python train.py --num_hidden_layers=8 --hidden_size=96 --n_experts=16 --experts_per_token=2 --d_expert=64 --d_shared_expert=0 --hidden_act="clamped_swiglu" --moe_layers=[1, 3, 5, 7] --router_score="softmax" --normalize_top_k=true --routed_scale=1.0 --balance_loss=0.0153 --balance_bias=false --init_std_router=0.013 --lr_router=0.00104 --vocab_size=2048 --norm="rmsnorm" --norm_eps=1e-06 --tie_word_embeddings=false --optimizer="soap_variant" --learning_rate=0.00834 --max_grad_norm=0.5 --batch_tokens=[32768, 65536, 131072] --max_seq_len=1024 --train_tokens=592500000 --max_steps=8870 --dataset="wikipedia_en"
Below are experts of layer 5 (counted from 0) of a mixture-of-experts language model. Rows are named router (the router's row for the expert), gate (a neuron's input weights, with its number), up (a neuron's input weights, with its number) and show model dimensions 48-95. Each number is 500 + 40 x the weight over its row's rms, rounded and kept within 0 to 999. Numbers have three digits each.
After each expert's rows: "mostly gets" lists some tokens that are sent to it at least half of the time. This comes from a sample of Wikipedia text that the model never trained on.

# expert 0
router:577469520462509468482472494552482554533447536506490523503533576570516492366498539521465531514501521518505482481496517420483510552454495437492508
gate0:464471575518525537501582530446444495513503517461514495499466560489468461470507541541498437423500513481501461512471486502497503548467455475539412
up0:551525538484537477469500490521492469507484461515552478541495415511553461532429479564510500554550548447490500538507552485480490545469468449515460
gate1:473481542532551506487490418561478568535496441498463485521522453556494488464483496482517473520494520471544533495490504500456492455508426423414447
up1:515520481500513467527494474512539442404524541540521578574504521516441589484550518474599502431471489500495523473510500461509474457491459451463533
gate2:452453549449498484495505551431424491459530519490492540410421469484560515464481522467476515521513480500508481488460510536450551484517502494487510
up2:442538522476453544528518504464523524520565451438573503508476486462405492542471542488556425507566505493506484570546490539510497508514528450490494
gate3:468557553460481422471520502499497487556479499449465456475510568481528523503512397455556496537527513525535532447526524495519448536442470490594551
up3:536540508500566546531494529521451538501485487517513496428562436480489556463558571508487508494457516498472480578412479453441439539539461439465480
gate4:540537489548496476483553473511501539484458548482454509529493479434467497455438511530498541377488495544501493425477590464510506537537476552507474
up4:463519455475471470462462473527496519531456449539507510460517500578509401510487535523516406495455470475507463428491506579533528493498480497555475
gate5:571494582443493522504569506502526525502555543595510462462541521513491452560555452495511527493530465452564465562483383487514562473395555471525519
up5:531519472491493540480478464530529492534527503392492542485487533482525517513459501433566488464491488577521578488536574471533504567548487479475397
gate6:521542458486462509418507440538554519477474489538505461475502557517523495487590469570515519534456536532549504488532497459487537482506559518487524
up6:411513461481510476528528473517429534483503437478513558485543497575511491459476571540450516510500521444449472548409479496509412470506497525511453
gate7:420528470482480502437506438465513560466484463420507522538502479522551502435509534480487549485471523523491545473580461580488578525544503473512422
up7:467536468463473510511506578564563481509470554550472483519545498508565480508514493480438444492506581545490434508468469564502521517480549592495477
gate8:517520493549552529570553498551483464448452572449534528478479550501540482499477480475545487543546534567489546494403579492533545552565511547517534
up8:465505470492505531503434513532499581535448491544485503524482478480449502528466485526508552470516468453559517463489532528492445488514457469484466
gate9:417513508448532560517509486525498512508494534552520509495446549574496505447489501540448524536433467545474508549437532535540584522430564525496488
up9:506493508526526438517508532538493516455512470530464478514548514518479588492550522526567466452541568447438501492522422430475550537551537529498499
gate10:494466597488492488445485472579534589460493574510508515549467407541585491523458462546478493479574493528523539540511472502477514554481497445475535
up10:530498575459502532473453527441492445521488497526522507550547507557487454463551491427425496496405500510497457441546525513452478453546526452479482
gate11:579449532498525454516440521458487457448500560497466497553519511608497516526444475493453460482495562483464515451475494471431509474476488469507511
up11:496519526501496464491470463462516426536527383515533475520493512525609490488531505511540476538600535507546441537527513446400520499515465534531484
gate12:565449472523488532457498471570518486521531485570455563455506482539471557531410480452465449505502509473488437548517487490501466472445528514510492
up12:528463496452412499498519549523490544558441468519513520503552514470533514464413458465564512474497475539468412474464584473514540509510534562495536
gate13:519536510499464466487517538575532526470552542525504546532575569473439490485444566565515513455543528518514491494486414571451440527499582500494492
up13:479487467533432552526464455548423475528475496520450482526506470512493527487533462485525481516517509474569557492522500439512609508418526514498540
gate14:421450482492569514489531524474487509490504534483560548500550418430465520504532414444519559518532607490507492495564441545507497481497460561474511
up14:498476564574493548557469478480478470431426508409530489534544548566544470514513488591472501557428525482461508528442537465499530426483502449448435
gate15:508445483438492480525501545520494472500471619539470411463482510529519512478456499503471552474531558492547448473492529456511510495445550514560498
up15:504480429498438536461494474563510491519517485513529521448521555454445545513571449469527538507486491514496460474478529487488457493522512477444453
gate16:582479509522574484552504424467454520407529563508525571422454502512513534471547513572473478530508501502503470462524490533512465511462509535550515
up16:425555509494486503536474528556527486443484524502542446497518520507535512424510471503481449467484466510500573484490478532572545475509543560535521
mostly gets: " me", "position", " event", "equ", " result", " life"

# expert 11
router:476501482492433572502491503426484534498509575516520501456479559538462434500560505488547525437523507476460528518510517512518468536508587477536495
gate26:471479538552507558505502395497492483402524532494568456509498461557531512488510496437517548471542443449506518430512493507488491486576468574478470
up26:469488526455469514491526462460544533539547519508489505486559512422540499454460506462454473534503549494436533492506468491505467584479490519462446
gate27:470553468498507480557540490474468554501527514512511447426454496533550495511591554473527500490537448515541487469428579540514540467458566533454522
up27:480538426450466498534489488481439483440467531570472483463467498519450491445539553505522527590477526486511456450504447423497489515544389507532436
gate28:469490543435535558492464517527488526482560451463459445486532577462446494479533498446481576522499455496530531547403450484467505488490513480540449
up28:465509541523556462508460517511463530492412493495481509502501437555495530504506497486585499635522558483475464524545490491505509513542400477526532
gate29:470512517481518455495493509492464573451532467548555506504513497558439495463494598514547475471538484463536487427550509450553519518481458478546498
up29:502524555533529550484545547450511490489534473467505454549531421492592497537446504488463524517479514564564514545448550534512474529546446515536547
gate30:497448500488522544529557536461480536545572547507527565467561600451459488527438531479447559488514556512463567478489511480542519501553443503515509
up30:471538462471500493466460508509478506537436501540483476495502492488568540460509438575500490518485545432480493509508446462485483524521532554416419
gate31:547526540518443531567442488495483523528525524496508437489511509526543508516520475459537504468533482527533481522469460477503507467541572536542502
up31:525454480409515497510465545508453455429458506487602527510538484589492528545484520487529456494441455542455466511437483496467530462516513473500470
gate32:507501597484518581485477491462538520513464465587532517455493557528458455521451510522521516547529450476453452486504531548563486481443443430507470
up32:525514483468483532356448526550455498480462525478503471504488473540478488532511446457473508530471618510504520502514525509482518487539473506415554
gate33:454481515485473508506562513552475534492506519533487494492539510539441522607464492509454480473507598530461533468522450509569505442532508507461530
up33:522591477516455494522574483525471548484493392503462523499507508445530515522553514474461434535537497565488479525510448498504520535465460554504449
gate34:481466492503508486520532437546460585462493530534489503524447447473523466550517488500588524469485455516563567455500533491549476491530471549468496
up34:462497474557574481500518510480505431485458510526472561434522497462565497516482454514418523503545505512428479558523476484402529507482560480546568
gate35:546545460525446531476451467450554447465551508501469492493558570516541498500498488486553489457485524478586533453448443432533531449439573466483521
up35:482488445434537462542507412580509527472466565537445508480490491435510403547565569492543456508511478482526499511489478537429519518527553560478437
gate36:396519550464505511531572530468611477584552542497428538429498481473460510572499545507514466475489495512457468528414453515433487554563575553523516
up36:541447525444516458581565478507471484439452499486492507478469477476475410539501479486523435542496575513558515486553550451517563482496466514548503
gate37:506509527524418490484520488476462542482477554443477485463449501529504489466523494407488497525492439472468446471479588507516473479550494552572503
up37:472531419552505451453476469504471500513514491392537526532554552534483471526546475452476488551523514565468570480495443556562480499471552505507490
gate38:432462531486452546495515502513477510489507510541504568541524477555464411562570452505527518351512517437457478464451444489508446485512498507471530
up38:471511517475500514482528562495537460543489513480514470492494506471489442410530471449508474528562490517502486494479522495467531527465418472492414
gate39:495468564501457532478504471494517544518455427525536515489447459521532482477500434518498464525476492461479514572443439570523550453559492482483495
up39:437529450470547543463483421600519476550561576471483381508488550463567569453512489537511503456473441505598499486485524489533484416528523478516496
gate40:509449511567477468492526511481527518475524520529513481516474558592469564538485530499516474545465510513552506524477575509408476457508517464471429
up40:529547532558436561521489478466516424455517518491471450481436527517476445524552491450526496455514463505487449503467473484542519466469542547532465
gate41:455524524521460560531448548538507567565497450507467474520506489512460461482488467427525507521526534516542567542477407533557557487549533530496498
up41:504465523497468532462557547462580495459495590482472532524506493512434441485407450493425573513487464574539429484476529534527508488534454480410483
gate42:558534565484505532448504491495506496505534484420486504424456479512486468544490471500484514523496472488519494531387454538525483504538520507565461
up42:488412452504538503468536447561573543527478540457524511511518504554540499399481572483531449525574514470495497477557493478502548517468495488485443
mostly gets: " ", " W", " f", " c", " S", " w"

# expert 9
router:554477446517477594440499545518590537500572428505510490508539446484545554496562413540437530505493495473540546467546473512488519479461459512491446
gate26:496510446476530475570458497505460487525525494451444504507585487504485581482469503504506558428472529570506497480452477551434493541500463559493504
up26:535552482517438521485574462454527501514510501532458459501468495522468544512528559450523460511418587464521455537422553507492535493437535449487485
gate27:490524475561485495456482435499498513494545465520459455476448469507566470578469396486413449488530414465533548476441527485513470556519528565487533
up27:503486493491604538484523514484549543531498495468488540521456478472383537466572463442464482445502404486525456474472473524461453477457508495491495
gate28:482535459448508441472423438550450487546498449530455448480563540475513559466547485503486480445505502461608480524438435509482548458476495501522460
up28:429467490526546496477522504466538515503443445428514433564471417508524447535482442444489491508565498514474458497433491510513482454589509515492517
gate29:495516514421490504495493506441504501439465476525504457477524530441476511514529526470442498493529513544443477550425506556479448512537466515493459
up29:430550515610526554480489539561492458488503544502553464556484451534468494546493453471472520478478614407513454532530454476494499510476519488573502
gate30:520448498468397497455560492537480498418510493537519510487516518534463498547527455537493428481421488484460540506465513538459512550515413426550452
up30:518562487494518496533443476459498540591475588476469568518485467567588546412450486543440493552533518506511508489534438460523496511496475477478458
gate31:511490563536506452472497493574576511560523488482538498488498541466504521462499526472416482514461552545503525452512504490387518466478506509512439
up31:568546520570444588453566403503492569537480458462546478518468514482510496544451516548458478537504466404531485511443548551481507479460512528503542
gate32:533484607529481443511552489438488517451483436527455467518569484496561515451549492533521511538554476465490492490553503455429538493473553476491509
up32:488540498494487481419531433575546485491473557493525548497454493511388518511499494545527512522478603521457560509478482557524485466515510556483530
gate33:412465525447497480550508553565543416421593482530483510482506536522490498464541472508511432496474471466507475486432480502498499444577476518504492
up33:561513572491499469429472528510498553521562503515491505524542461491471517451441438504442498479524525552464553484457484561487514476523535455523424
gate34:462582521537484547535548460481503527432532522491566532516488479429560501447501435579459435514480524527460585478490484504509513508471539547411449
up34:468471516521523474468456451497453522583552466499436451494502541485466548547437535576553561441514525474544539486494506509482519430559558462457522
gate35:473465451488490525477502543467518574452501537424438516551486516447495452491536454489501508540522530471551535566509446480541489419426553530436556
up35:447505456513477476556512479513481547462444546535468489434508412508442487503530527474455498479565541512489509515499468563403542567489498471456561
gate36:556508500454555492538455428503561504454586482511494506473547563480507541608482530491524534487506424472510523474457555504475537461424537495592496
up36:513522462587507521518532466492450440534536483520411483519462454417494474434570407516516545477569490471491533465507515504556486531501557485483400
gate37:537482473523455448553523515517470574400559557518462474439507524507523528509524429555533475528473463536508495560496484573497517473511515478495480
up37:492505538525472537483525506520502418542498412452451532432464532459509520525504452503505571430548491444466595482471472457515461516570473473512512
gate38:510497504454520584435429478523518560510520588457534514520517484497521462525446498487465489526549537559470555521496489554440482536505517477451433
up38:478545496497474398440493497479470457505468420506498480445493454481494558468503506433497500420552546483458521428563523457526522461503518563513514
gate39:435478427401496463415505471463496533513506502474478512469493524459515556492476493526504533525524495436478404548512534493450470458452510514526519
up39:560526509497498594555457426551449448468512578436495490510528491545491523471464490490539525464438485471549522491541434563567572448450495510518446
gate40:483524477597481491492487473493564517454525451461504426497505475495514511430469510558548495519533385451450509504521498573561479533538437451496445
up40:449529429505487551489540428534498469564524540484464569501455479537512569443432515509524469565454518512501455530497467445507538566573481543506431
gate41:523530489484582610430467503567525454496524491487497487505461508563561488517413437488524510497465492525517498497448491561556531488513423542555478
up41:519550533493446439527516487519584533470458483505469505454402447449537417468532483559515506478530493452558450517566535498485421443524599484567489
gate42:510508463525433453491548485533468518489511514543502530558462517476498507523525444521507510481471525497451494501357504498524524453496505577482549
up42:474522516479529506479472469516506522522534534463441431493420533520527515478553413445440527476549482472512481570580469470504503476482575530622557
mostly gets: " their", " its", " United", " two", " this", " his"

# expert 3
router:483532450518514411495496553490520535522537556520563501517469482500507519469431495533480506464500523522457467485458565554491451486480502554443483
gate8:509482498476494523608551467519466554489519511533493502581520485483522490545473446509565526517484512527556512490459451459501489447531492477549525
up8:480528537502504493501498423448507439562549507454584539492460524527494593375468469536466473521524442543548502505517521510476485512553504511430476
gate9:489566552494465528532469468484463470491511506492516460498575573477480547524454479569552488494469482482522490517427486559506424488519551529533531
up9:495493442479530466582538541493414514531514517515492499505474442503434435482506549459520460490516495502538436515515544526484562540521491378547541
gate10:525508497515516499572558456527555542496431489507489459478510483490507503549475435537538456494540533508571504544482446503529527583473491495537574
up10:525413512455599520471499534504520452514533539571520472390538547480566470540425483471472509467480422493496473496452543514476481456470505528598543
gate11:454505552514506498510431496522462570540557563536473511510517510510523486450474546488515441512459509451500478442518477446472506455460544398484545
up11:536480477533484501510459535487550507496451480477542573475424506524604498502465506531527468583473484503559514472502519547532555495510428513473514
gate12:501494510496565545532510502543576539581557515382532546463519519446557511480489450556517452520511543452452507489416485519429465446526515485464576
up12:408480527548531432472490465467499429453514539511424517469474476503506481509515528549562445509492526565548483516525562470446549524477501466515483
gate13:458483524459490446492485521508487520454535465408567471460474513495422507401487526528565482495511495480457498507493505575466478457514510569510468
up13:528515516437517401465535449553513516507475538480546479515480442448594505560410505519492498492466482509491503431497555415582471516445496496459483
gate14:529530454477519434541503490493496536478457478514537461532392437422482469533538469447530478514575437507531472512462505483420512479489493490534571
up14:518527550554481515432482534542498470478533571463496451577496497557483521444511439504474499551532469553475574530472472454494509533491502518593501
gate15:405507448524460477485564491530478498540490549493530445541530519545502566484469503508568486494515496556483477536464627469539494539499467514560514
up15:491528406489464478548538447511460503423533546518541521448492464467498530531487502471541455421491506543535502441477511477630507478552514509502535
gate16:536497420481517449544483471533530556486495551467505503495398453469515505488436470555563493503463511509488549432476539531445513496468446542526527
up16:538531492499483569436458438528532487523557466570488474517492501464432494522510501534488506458490457447405497613519458485497562467522555439569429
gate17:532473527451518407561532495486498547520485536478522466540510479600491505472409523524506440520498478478585535570445551491506453473514487556437499
up17:473581474539523543484534429519574493469497502456505479484544494539499560500542385498503488477526527555515539476537484479438471517582554505497466
gate18:506461467571479606454516462518515477520530556490564504531515525498536490406367505544475507451520540490556506499486509556502568559516550534542460
up18:523475525472421422511558545485533530499470484491593426518571493481434534581482546523434492536544472546540450537459484485535469550491459447470523
gate19:508500466499487496527496487502500565487509513553513577527607511541502521537598516533546519448503546512492471461481531519453483536583507560502518
up19:442525547467421431530486518502423474566493449465504464468516503466481435438436470466487512478550448513501485507499439533416503545546495492568443
gate20:473445477525535487473495465481533519526513547439485475589461535498485510538464519498460450522520495485583510510470503377473424515529525528530552
up20:463512557522511491458438499503498535574521586507503508488538523524505417537500487557477428511552461563459529489529457534577480485404539538462471
gate21:479551537570542557483491547470505492548464491476508492545531507613436502441420482447461471499507544482437482487453548532443553493516437553565442
up21:530506428490469513446574498471516449467498486544565585534507531521499484503418544429580477499496446569548522473495438514474601563501450442490495
gate22:475497460519510482574568540542484464463519523505524444479459498495450551476463506473584492401533559456515528503504358539490550535533499530505519
up22:511478538461483464510455541529528526522529525470549528521571550493448532499536505483473548523486467518531574475531517527507513395496533404534502
gate23:505537484433483471504497506487538494414593496518479583524559480555518495415495490483523443470504499479544512493482505524423524505500582505507439
up23:512478470400521508496514523410510508516455470457551473502442473523515515449472410460495512484553488527547503516498578572494559524524526587450480
gate24:473445476503491496495504520469536488446485483520460463444522468567523481440480514500401537500517583507445485465455546508537475525588472590500499
up24:501488489523471517542450466489447501550480510488530579604525485516515466498531507516476563504543541518611449505582465495511546535477503464464516
mostly gets: " co", " pro", " Co", " bo", "″", " lo"

# expert 4
router:524460499511480486522502478417488426488577518470486501499489471517476481559491558479482474498482588538593502586507562575546460537562454462500544
gate41:495536510545482520511509452522414473448397482466517488523424473524479446582479509421532523468464460487513450487489552510520544489500494485500517
up41:523434493566519503531541573502482475428482520565456464533489548500463563517528486483520460598557510490478538556405535447529512465462528469526525
gate42:486497554507405511501443470582471456515494492492415496548477519496467495482468464516519543412520431532448486497476492524461502526488569452483500
up42:512595483513550398481543409527467549504527489512461525551514477518504481461568496530578535546523534490562499473582495533484495507539558568532462
gate43:503501529508452543506484501471508458478527587451491528450479497478504589552497537467548494548511511515487516484526409530527568496514507563504491
up43:510507521485460470490479529595533525511508487523510477455560473499447439588541510494601475495506492492595493524492480524472463472498430426528463
gate44:486431513486457507463410534498499581427538448508502551419523414570522458514491442491487477496431420460510564524452535548474492490541503468540471
up44:392550511480613497527523486499483525512549544461475505450500540461454573440523485533550538571585468516463506485511471501525484506539449455475456
gate45:423534470464501550452507468518533516481457544497519473505498471498499548454510477456546553539481434516564522521591493525442437497538489543536498
up45:552512553462495528503500611524534508502500499509535430505435563470505541472474470499368500463457525475498496489492516495404476421497557499487495
gate46:476450628541451566515486455517552550570497516553507468549467530531536508489493519554498470496483464550565472521525500501484526583507504512517457
up46:460548481455476433468498454549489509492485491521506417508518505494467468516547482469449508519410587505413521534483459458538504483498427503486556
gate47:475449523528481486499478541509519472453524505516464491567549544549470552557537552517511507479441530566544463532462576497493529506555483491571377
up47:469529577480515561433555510514472500532467499448543548465441467537519593541487568503478549465546482571439474479490497500590465476475493483455566
gate48:532494472450519493517467509453540574493524525533558479505455505480489460439490570481503487429532532408518459462488522526424444573501532414503541
up48:547513541494416536516533557542458426479496486467493551495494572542472482496523525483467495508457568458470483471457521466537524523490554502531453
gate49:495420571428484525456467485532527478530462522539557522521513459529544507533506525464436546478398500423577457473480546511580509492462494481458562
up49:433486536530465417459512545507558560523538574437540428506470531511463544487421506398523450504479515465440540514424582532479452533484498473535509
gate50:473587519477428470498485458514483508484509429427547509489499471532503523511466467499526522518452539498493497456388467493489568488497540476568483
up50:493466522500500507531498519564456453522477561530563470517593462439553481499469546480474472520512528503451379521537523486428514477418526525485557
gate51:483495565487509510500458456469481526481595463552587456490483507492478500512515482513432545493520511477479522531428574453522526492506530496520533
up51:505499494524522498438503548424481513518511438517480527505562560477461461476500477489532504488543414536469525427493524571471479529514511506450557
gate52:497505480594516524518514510489485570509536496452432546498530534497508460514441462564436492469538588505593544490456508527539419581504523452505498
up52:493546517461461508471523563505517529521528492609468498486533420477497504480533523400510534429540500444509406524497446515478469459513492518515557
gate53:520524515436494555541491434523467469458413520478541520427483498449457436545507498524462498531495520505477527465523471544495515504414477472437488
up53:463526502484417429449499538471536545502509452460512459508500490474495568485490505443448474473509468443447447542522450485456456465501495443559543
gate54:437433501537473588445595453482441520510513497505495521570491512485533483524526510499520521535497555503544508445526499516496506512492468455488451
up54:530539460482492458582519555487523475499577466523487511428455501506504520495459500519542448550520544504504468541459518518453502478482474491568570
gate55:465465411454455503505415496497488568529443493533421500490549521493437488569509515481491574462467503479543494549466535525554511507451458495483548
up55:503446519502481429499564530550553512461511489556476542490548517445510553486470488483510462511443574629520555465539511557513471520470516515590451
gate56:524478456496449460466572418409434524418460504529433476505530541541505546484502472501487437577519535508469498528442521588516483456425432528449485
up56:542497482531614541540467521397482476528557571531479452502522464446468499538485589480530510504446487457600517500537556525496533411467489485471514
gate57:534468492592498573518540510503479471485472466523519459582457550454518483556515524474517383469465530487559449540476509565506468499492491476523506
up57:480587516464478497453543493451505453466386482463558470517574468517548455603492492526524503493470509580433492437491513501542495523528528446453500
mostly gets: "The", " December", " January", "After", "See", "On"

# expert 14
router:523477546476492507537525521489445496517461385445475531484519518558536504565422465457489477535504463531473574545553493449523496480522497421532510
gate41:457537552525500546484475530542533440476501522494536493549558504540514483502481534465557553508493532468518575487493427476469439478475505475497513
up41:490462539456551520526469513449534523499556493514467447459530488413492573504478521446449576488491462514475513442568537549492614427512464524544531
gate42:510496510619464536526449450434501444490497461493463495504454487530453399495511478515500500392494580464582523468574509510452519473508516420511526
up42:460532482497485423487503440547528496557506513515558467508502457503512514566525532391561480541541498447519545465491518490587463510512526449510518
gate43:477429513546529498492456471546508537535500576509492487538489510496523533532465533522533482518472460533498478478470541504533533518464518466470461
up43:491496554516474521519536523498502443472561484506556513450476601464533504437505482495452450511462552565469485520479535440503488497533476422466510
gate44:496480582447436507441391464471487551578484514482528475505463549472493559447526448584517481479497470487458453434521494494452528453438500462561515
up44:531560550432504474536581567470502540566464460513487533525439467456522538454444565498538500456509570443512456473571448466500518505479479471511509
gate45:445508545548429478548448479506452476468437431484531518527459489486515474544572522546516570514472561500550494427534456445456521445543461493438507
up45:529535568554460467511507523497492418484485471523514508551487499533440432519540467504467531511481522494592542500490475539521589420439544478476481
gate46:484537563470443441497454512480486455479427460505514510480472525503482453492539498422551500486514543449494537521556490567529495454499475539454541
up46:454500418533595456465499499531507545476507494540506539501518475485455496562438496559428433541488401532475516518524508519482457485459460534554471
gate47:509503554473516537541497383509471456503565556507489457480580578561441498575550490515543523472502515534477523497446549498544485508579500564459488
up47:462515476530432493465491594571476460552497441510516519483444550445566438434515482502513507539437514516495516474479478518500570479379508507486492
gate48:496485500554459416553497546529558513468519521547507506562481460492508434550455590514519524424521399546515471509433563481501515479536517472442448
up48:454464494483509496446546522497459476509511429527564443544488504552470586444419534553450489441464534541445462490479512535554569446535520592424586
gate49:514422489534477474500492497523438505452494507451422544417510508479551443524479489450505511521450483471483532570530491513513571456567517419498518
up49:515544509527469477531422481540521551551524504462587495523484532413528439517612531497499466481487469558490526582484463520519482535445535489525532
gate50:477483525490583556518486518483475473532450490507487486541564512498503568482523576564466510537554542463475466484469496479537531513439557533537542
up50:535549488518481454507497520605530481504509472508448543484463497489419540517479541446455411477582495507486514437572537480458474490555486480497486
gate51:551430532559493510506475507475452454516517488549478516522509395514519496521388516548478530473514509429491504503461452499508547473517490441480427
up51:505500455527544554488521575510474480524493527558548513409553537470533498476503450547493459550495500491463460546410515510481554517486516504502518
gate52:532545403593475442506519518486560465460511505450532532513472609546510578502477419502491509480441505548512508514500503424467532490486500518529552
up52:461492488487505456487478557474469544376472507489515518408516467539520556498486512523561454547518475436535452476469513495503469512469474457443550
gate53:543494532481481490548523485450459500422511539475565465528519557484473470538470489493607468479515506563473524505554550529515504514575435501565500
up53:458547507499557549462555524527544486541453467427487582448385501517474550574515523479468549532435478558472508448492425528434539498536517571486488
gate54:498462438448529470508429535497597509530531584482437514435553514459483493491548483442548453453508552544506469507594543458499553498492458549551531
up54:417521474516465538485531404394453495481523505502485518497466448558470497492513514541548554454558450510480486514449462456529458446511467530544603
gate55:493471491503564479474568478530536534517464502528525513511522540452513518523503514431451471498496469534450483487555487509451464500507507577537516
up55:572443537524437586506493519412467451465531434524450480471486599590458525491470527521486516541545530504545493488482530504556544468476419473504475
gate56:483481469499513459483441517545534488511554452589484526564487503506562443504467492492540510473525458455564449487473543451444490478548420498488450
up56:422424568478519481529470520493470522507517472487443449487491446438470506488544541492545452443489487425446469574458491475543468542465486501474562
gate57:555465481522526514532536483591476566500419492456519517520527422509456456461499504460541540551520519489553482531418430477491486480524460461501471
up57:495524484433536502532504451448465415488490499540432448471485517446551577517573485574499457500468567573513470517464506532513438496502483533589492
mostly gets: " and", ",", " which", "),", " who", " but"

# expert 10
router:447558432527527488569514507525548507538486463498496513452501532543533500549588519520459504519500497542490477493479459505468565462517569503437484
gate35:462559503537452514587488538538480540484527463497483439472521547536558549463499401480432523423479529494486440532437438506460548469451474455477545
up35:434483518511443518500513491459527451438471528520470534502512487490500497489560499504455547516479538592537564520500596520546464518505541520499541
gate36:452563485555553454486551473456520534454519505504500553551472537483495502594529472439497476522541423433529526472397532517520532533497431516506438
up36:439509546464573533467496490526488491507455446601543498432538397502503427508528504480529511494479446512528464603525581482467559480516493474474476
gate37:480495450425430543465529537456550518516507486495543496447510531429456533471520555484520449469464435487507473474466471511427566517501510508484538
up37:556518559519495465477426479502570424553494418452487507483522533518502436483496476477453515556535481498562440476510496502521547435482567460468516
gate38:476483530488542503555503541535489534418462475433445571472444447473509557475497477539536473409568490484506524524468534496505447600512525496495592
up38:504444491489580450510527524595541418432498416494440475449544586514504481508479508500443449477490545521494499474451498532477452524484461525520501
gate39:476417485455462553494448487475494527464462550527483470455535404476512574504534523504489457501533555454504515548492475522480480453564520499414481
up39:483589411528447549479539453496610511525510503436437529515509524481465515476481467524534506487417481494526523512522483445549474483448516555443489
gate40:507554513557506536526565486527547461511475450476462542549525512507541544513553543450535470540472444521525447431420476527507434531485593519469485
up40:519536500459443537526476530520542522494506510523511561520467457450570526524435531536519469542524533525491508546519504515509525538541470549452490
gate41:533466480494479511561466472514492552514503522439514397517480474410507487425566527426506491433491514463540487479488487503560499527518525462565508
up41:475530516548537442522513422560523413472544539473512579443480437529489486495531481548503461498510504523525534571596533481515538509487565525487456
gate42:495488528490493479545543410482541553430508553525459525600551484473481504461578545508520438441519542478507498536544518472485496558466491546488518
up42:520554491460500498473472530559428511508400514496478495472589450496534468532542486463446486608589507523469468474478508453438502535495507512441445
gate43:523459534570524519521498466491471486543479508470553522538449473433502530567548526567507444536530422431539466501446568482542580494452555464531487
up43:537531417551486492428481498465501489496553460528464483494559497529521484480485485490538470501550425510556523477546552473445398490529483489507547
gate44:486493509491473511438468473471507529481512449422534540460528467506529543483494548577452541455498538521570512395518464504516521454415471496494501
up44:446513537463499498532531509512459525519383448532551562526526507569499534474509479518522492566439520451458462547465476522487546608507507451590560
gate45:477534467552499442467511484461473488515486452548424475513519534471547571460486501491513496473545545476498449592524528438467479518449524442476461
up45:488476471403466519451499480519485526523526537500546488499481510495503481517510509483467523479482543519500479503484501476544623543440556408380512
gate46:438585496479466520559467484578476426456576457541475498519533519487524502551487480528465487433481490572507424460557458473497560523493553502538484
up46:598461587546515494476490544508559539525574489525438516522476515375499513532488454544514535447523543526458590508439569541505545553489520485479452
gate47:465554527520499524566459416463567492502521479464493537500463409531542570544549473543436506532521552578504552443476519471516511544494513538495513
up47:486536499540530495407506493446499533457476477527485530503495497527441478518545423460567550429595509492443493466552460512439452459483484469450572
gate48:471540591567507500481439477541532504535467494462440590491493415537468474621600512497505460432530417506498478487492518505440481538549493525506479
up48:542537526571453480551553489482560485506571528459498534501482499550493521547532500447437579528517518561492483518404516528543550507434532476514528
gate49:469525531462548528488500582450472488477498487434539521481512506514557493569496469540534431513575559553496466494421515458489508509476575527534519
up49:457531543601566465487514480520503455527539495567429510490488545555488460589499535513488503431512482421506518447439453431487509501498574473515545
gate50:521531527498524527498589562521519454409418476453510450467467406467528514480559570465490475459467544488532511535534446453469547514503490503528507
up50:497422490554484532525501534541446474510493483515531490515510463464516497586506449467472573607529496489506454496462446439483496521470494431539505
gate51:474475525468402514479532466512492530514538517549509507483465475462476526438528592467488530522483528503592460503562456404528573483493473522499512
up51:521530528470523413537529517441477496600433492531420491561538472432492502529460546556469478450486475549419523487501558587473485496459506502507549
mostly gets: " 3", " 2", " 6", " 0", " 5", "00"